Experts of a small language model.
Size: 9 layers, vocabulary 32768.
Experts: 64 experts in each of 7 layers, 32 SwiGLU neurons an expert, 6 picks a token, a shared expert of 64 neurons.
Training: a variant of SOAP for the experts, 2878 steps.
Below are experts of layer 4 (counted from 0) of a mixture-of-experts language model. Rows are named router (the router's row for the expert), gate (a neuron's input weights, with its number), up (a neuron's input weights, with its number) and show model dimensions 192-287. Each number is 500 + 25 x the weight over its row's rms, rounded and kept within 0 to 999. Numbers have three digits each.
Before each expert's rows: a language model's description of what the expert responds to. This comes from a sample of Wikipedia text that the model never trained on.

# expert 23
What it handles: Periods ending sentences, often after a closing parenthesis or quote, plus decimal points, heading markers and list dashes.
router:517486485512514525498472529483484501515539504523527513478517536483478548492503511543550509490499479475440483500535546510508527520512500534496512473485488498469510481455491523531479520502478540480514498503484469530528507513495491511511510507556512464493486503532489503495541475507561518507
gate1:512532457528523490482509539505557466494468457462489493521457524528491507453487515492490521495514509482503535467473506530486524473532477443506437474474492492547501525554466491467503504529518512514511503471521492444535468487522514526499516500453503490496477478489460515474463478501481508538
up1:534553494503526492503474489439480507511480518464539471475535506479529545499543485504468513492496496505502528471469517486499506499535493505532485452523446529490519511519464480522496499521518538521492507487490483563490484472514520543504494538477502460477525473485484475469480482493472500512
gate2:525513524500474498519474496492518450540486505494521489496471513544509501479476547529515492495450501467436505494480521505494490520468527494539453534490467518527525507479481494487537507474474445513503501509484513495550536497484518507521529505521522520488489514501540478471521571552507506521
up2:482487489482492521453476461480535477501524531499475546445448516539491484476524549494507455488473460483491524484487460502509504503526522515543489521496530518537472544530498492493499515523505472519483528501500522528476502487528517484509530509499513484474505506533559510490511471517458512472
gate3:527506486506522496489449504486494534532457482526477492478462514531489536482520490512509493502531573479518553451455530550515495492501456522535490500520516490515507490526452512523488482484494480459486503512487489518506469471513515483530514512469521512471482496532483529461515490530505457475
up3:539501475528535513474525481509502498497506524529475486438533526491476544502535484525479507472501500453539490493496539531505534484484506434496472488485502494481464512468495490473525539513547454496495450474462512502452466525486463494509529529523469506486490540529513520471514480524484522502
gate4:483506471481491497476482477487517483533481508555517460513517544475505450469436473523515495496469476467496490509485480457514532493530489499548523477568494519476506502486480502489536512516516528510549495501459473545546494465484515472508522484483462506520496497483526496502499514499522509504
up4:514492509484469504476497486517473490460512499503501530502500510493517548447492486526549511476512511489500511527532496453482481557495515509476561496547516500511484506524484462536465516501510536563525498493512474522526495479477545464445525481534519511514497447502498507489510489513525508469
gate5:483511499453508445492471526465534534526416481504492542475480524503495526488542517514530517516501498460480487485487501473488501508524491516489488490516524549517501494458476522485477467517489534534492498478533518551532508535537503515496520478511512461515509490475517514504487483496517476521
up5:485525547563498557473530501499491495553481497551515504501482485488527536513490496544477508508534520507537464495502485528500531476481490465514488523531481473482526500502518493511472519480493473507514517554503492446507481452469507492512471483515496512500541519517448473495484522473511514454
gate6:466520480518503492512475498524486514511519513443528484470550529499488516518545497545536515549504500518502451468487510513538491472468545476554499512514494566524539504479455497509475474473470476491546502494510487475509494515531470476537506479486450514507502518506476541537505498551518521522
up6:515470451474503511499551526484504492505505551536496507522494536467527510510471506533468504440493514470498543507500505516439496504513495488496485454485484460452474494535539516500532529478512520450472483496501512525441481504484527497530506530510526524511449506468527488480505475478495543545
gate7:505506513506481511449488521465520481505504521443491531467469490515480539464464504476548503503518542459490500501529466430469495484524483493518461459530497480500512535449524478496528502515467479502478492492432494495482474522547470497516489534490510540540497521488462501515527470526534483478
up7:522499526514476508463477482452514485478455494514512507481475499514531553475475474508519541465509506480500507471461446450462492508474501519503479498525484556482518528457517459487522510499500495511464485524498493483467472516544462525515514493548548504516519510472485513503504525518544531456

# expert 51
What it handles: Given names and name-like nouns (John, Robert, University, Park, Team), plus surnames and nouns ending a noun phrase in prose.
router:505502483456474513556497491483458483522505436504516455479526497502523460483501478516476510505480481505503503491488507466533482527504525472496445485531488486447521498526480486527583511505507523532522498497496508493470540498507501478522475532480513515474467465526501479499547494486485484477
gate1:474512501469515483494496517512490471479491482525506556498506479503527512467496444506513495499462466510502559491489496517517500511501539543469458476481497510456510499501475482520483522512498582506485471471460548473530496507520524510502500571501473456485502532533489446503458472489482474549
up1:522520515519492515479475533469510538505499508477520485503574533528508454505465502486524552489553523471483505486500530464494512477538474449490484500476503493528490495505493500499501450495484481489491536503490474546502475511509506554487568478527463490499466483543479531492523487503479506473
gate2:496535475470525491528472512432530471483468466534517517489474510485428485475524477463479491479473509515480456494463535516488478516488485473491490531487487502492479498490541530498498532503478521517485564490490516487504472485501496519518485483488494475467550549523509452501479505478512507509
up2:545528489489515484498455513505530475488514486502470521473561525503496516493495506472480479480462504471508490488514535496497445489541487474490499488472478531477481498508507503492508505509486538502540494515487487499479422503532515528449504490471506467483535531502427493488522498440540472501
gate3:534499463518501536471512451524445469464495502479485522458540532512495502520492501508524509524496492479447482493510472497490461474492509541456481523533520536505506491472471540489508457550475521475505477475501489518495438472512461490500485496496502483540474484475475505474489471530498489498
up3:564523473483531494550529507522517488507488492489469539534475466506501507483510530544467483474490468495472477509533495503495490487485519533499466498509494528497524516476498514478505458497477491499483509504501470487495507493489473475489457497545499446486506495526509523473506451471526541514
gate4:488476511492482515503494538461512500523518533531448548504486543440498485479483501510533492459490558512487500459469513524502507512497490471493531480585481521483490498520462498470518510486517550519519501515518488529523422467511453512475461508509475527551507449507488514500525510534450492491
up4:481476481530491492490513497553468461513496469497507525529534501533469469492498499509472504511498469502514503531537494499492488527445457471504480504540496538530512510456487483503479539458528451515513478466490515448537497511536494516523524511519512478492497510483510496540503509496480516509
gate5:517521471494479506508476550487522477544510492534495493453516516470546561512453538522521467508493512495470537501530503512481503482516530504521522489502493479486514501520543513510514501458472516510532547481550507580492487482499468508475514486443468506504539499518477523467523481500513469497
up5:462503529523528505504515522488549452446540544516519516488494503520528516481520495503491483501467526494499461516493475515527487449490498507516496481509518514505500510515503496507531515500522558491464454513523505475470488507521484497488488431476465529525457526462496489472521488478490450499
gate6:505511482508478494525467534518482470507490461492500471509470517514504490467536481552483534453471458505523501431443476526497493533518516521480459477507468493461541503510493485505524505508501524518476501495491516522530518500477479519494486541524497478482501568458514507481522463499484520504
up6:480528526494509458514457483477524537494486485488491521530481498530531558500478487519517495559502493535563513517525576506523504489510500500508484493490498497504487457493502492539518539551537456505517509493474496546513513476498485511480474506520481495458501517512488490465512505503487488547
gate7:505536505487539466536471547540472445502462450496480521470496503492505493476522501510530524481496525535485499509511531507513462527483443487456487460501484482463538453496498482492498480519580496475597456473497505553510482521529480543507498496487518487501496489481512443509504500474472498457
up7:493506476504499503512545504477481491468490551499499474463484499511528482486476482485523491534486452471467475499517488477459543503465524486499489494500532497521476534460504508543485492534515491501407497505464489418508519507521556491476493477547450489530479508518571490537503539524525489480

# expert 47
What it handles: Pipe cells in tables, closing equals signs of place-article titles like Elizabethtown, Texas, and infobox words such as Binomial name.
router:503511486533532528504480535470522492495512527561500500492509510491517504540533527490494496482545495533547501527499514533492571504527560476541497464486512461478487509504471472471528507462510523504503491492458524548478518498510527527522490464541484510521489462470462433498503448477519489520
gate1:535506521520535495548496545517493443530507491483493472475480522509476498489522536512438498499482482517506524462456499511500526493499501568483495452507530485483488482484496504552520538474500484509484515497450514497498499493456535497529496529507492497511476557494462513559525492503481470467
up1:503483549463503503493529462469494506464519455486531528472479526478528456500519462484534513485519481531517494507521474510519478519526527473507514510537442473512530491494509523496478522509506516524456463495515494486464487523468476505499491453480543480492521491495474492459505526487543535479
gate2:495485507508479487495465560457508479482475475482472532485484523470528511497537515527508508498482500572514484480456533532571539487545485492507449481497530478441491483491501519490507510470476458470519439531483469510504502532484476505556445515507504515487494475503459506472486500488528537494
up2:508521476540482499520514474505464477513491506464486498469498549509489506516444465471495517545491524481502478494519511508470498487494533504499493492496447524520477461506484550482547494504496490507484469513551501518454469509551470496466495505508461506503540532515510524492546510483500454479
gate3:487518550509494479483513478527555485494537494457500481497504538505531528522508525532471510560503490493502513516485528485478479514478491494505525504472503503558513482500461498496476545489528527501542512474535486440490448523560516503503504504467477496555474463477490505546487500484481527470
up3:464497515539479546467492493512514533485459491475484505508512529552463514497516449437529533497508506464498471477457492514534455510480472459467475504537491544500485508493512539498493522485480557502475489509511442489521485533503441517475475465483521527560477486472482498497478536531481528523
gate4:519533494510479513496530549512439480496510483530517520523495509536479491498562518516498502462531518533486509544484513506491507528470489501501500491517555561467520497476520564555502422466481485513518467499503508480487483507512515470502463513508452491541497469508502467485504494499503543500
up4:511522493511502509485552469548490493464506485505503507472565493495498516501497485539478509516490506464519496507482476475508475525432537476514500507481499518494510503510471529515461550507539463506523480478497504517513452544489532522470560567469450501502521485475524496549539485502518492494
gate5:536497472498466536470453534492484467499488483459463491501507511525522536458506491506453519498491528465514531532520535526532511463473481501541486471521507499487485462475532483486521543471535484502482521501492541469535556462505534515513461534491550486513501468534506524509478476490512496495
up5:479493513527531493532499492514501537483493523534504505485488511512472441567494488498533482496532505524517484462447490513472528534508520541513524511491483501521523502509501463534504522549480522507555469507473489526483477472520480522535515447506451505482496471501499510499532517505463484476
gate6:524495515529496480505521500511517462487466542506482479510483480519485520507590514565470469498524528520453520448494510542509499494483537486496502517451521471459501514464503462530484512508505490498477482537512544492479509523515495484549507498515494527490431513504484476523458508497526523484
up6:441533457463484485479478520489496540519528449500481510467507491543530498517442538514504499472496477494502503535480530526524494473497456507501527518546468501497500502531524537488534471485516501488525493469453453527545489463508533496437470496485487462514535468530512530557549546488517449511
gate7:498503517548508494515483484513538468518491498532461493469524519502497502490511531535518464532515477474505491476490543478461518482509494512528490500513521458517535540508499486459429502528482496490504514506512511523469473522548505502568510503501496495515476473461449498477472504527497503490
up7:518494477544539473548479522524481492483460522503530480508508478457498481533484518542478494538476473491520525491476508515524507485491527512491487477545539507517499509505465495505511506500525502519543460498475475525478494517484499529479462482469470449481545531484532530443494488558536486509

# expert 53
What it handles: Verbs after a subject in biographies, such as played, released, served, born, plus commas ending clauses.
router:513484442473518514471502493532514472467545504480499453488504545510481489514545482520511511512533470467449483487468491467463498527493500472476532475525517511538520481524489469491471500472511547547511497475462511509501508537501474465475488490481508521492481507558525491485497443504485492548
gate1:485516489474516457550523512499454479483499488456504488489503510515495507497460520496508473481480521461492466528478534461530492503486500509458506486542527495511500489469490500516499504494483514510571514471506528497470509513568483484469485450512541528562513473504510492538509462492497490526
up1:529511496518506539519506523519491522532514517508521501459510553477513462395514518514507499517481477451522505535499515460510496534482482503478526475530487481534500505492501520497498480480549519496478510528502467544569532485527516521560511541495509547532512482530520516503508452496496484490
gate2:476509474483512525498498474534460487501513558489454481457479473517532540502511480521560497473528481527488491521490526484524476484549522509536515490502490519506534503512505525517511518524491535509520484462454518508494477475522528476532502496480471523478494492489461483498585517507498479540
up2:470482511527496475481483526479494487498482506485522548527502531437511494500492523522473531505511554496526494474467490474464562511478501509519513544485553477529467526487531511509488517473471494488551496512494472469505503510491481540511523551514539494491520501466506499511492542478493519488
gate3:488462481483530494498507460503521527531531486490512486487480521524493517474481489499496535473513522507506476519489486435505507488469476535463457524519526497547523488488485508468480486500497468481527545512497470460502515536485447443518501461486501535498473460544493512513511458491501530434
up3:498483493495509526485504491490516518480512497450509478521456499502493512489501459487525548494489510530511450523459463526511521509467492516473500514590537532484508519507537551446468497541532512491528512528493498515480512533477478532519511535502478496511499492500522494548476494496472530500
gate4:510499467515503468470523464525481490521510526475501507477511541463531495474521476485507532492507472488480526491469526502508463523462552514501515570479549509522510488517474508484467489489527517509471489491522485511522464508537561484480531467548514532488530476531511481494548517509475549526
up4:496521467490458513497459491465519514519476506492471496496476472466535479505460507548545498532511506538511465539487487506446505460527499480487553531516472484540507492517500485508487524509460476540474478514480519535489442500506469496535524545484486515460491540496469572521498527453537517490
gate5:505471471503500525499501499538443497528513474473497515553500506502431509474534491479518488504482447473471539519522509481524476501470448469504511487501512508495547460552498502499485469534492515522475505456517467516500502548478527499501499514488521473477519509492475492521523476518534517519
up5:539490499520478490484482477487529487498505458502498477486507532477497463508487509488514536499494537458506507550471483463484516476508497460533472507486526548522501481506501476479482498457516550485502524493505475468497503495465463507499494447485487475495493477527520463488499495503459508479
gate6:464530512484496465499512462487488503492460507527465462517457499479517515520493499437510475505489503492486508542513493550512483495522446529438468514481483505527508459507456548498541536512504488494505478472496521514501487529503509545552509538510528483463475485519525521474507502492500501517
up6:531511519530502509505452541477499486497529530489496508476552490504478452488546528483489500434517476522488464481521516497495493507479556496488543525492512475437527505463526476494477528483530501526509525492473532480492495473489490470516492499506477527525496496517487464561531488444472523481
gate7:492484519505480496482518469512485480505461475474490517528517515505520474467471490509508474469482511481479497475498435425465487526486478514527520499488464523497530451450495532513480481504521516527472495477481490482519537547506507498492490506482541478536495461502506493492507514508474483474
up7:482521511439514500464514465525497495475446438578493510521507482449527492500479477490451479504522537490493463519527485496504476470462505501515516490512548517517528454500558488544505514508499515526530532460507500524483547500469498468497494423513491503467525507528486471514496466512488548446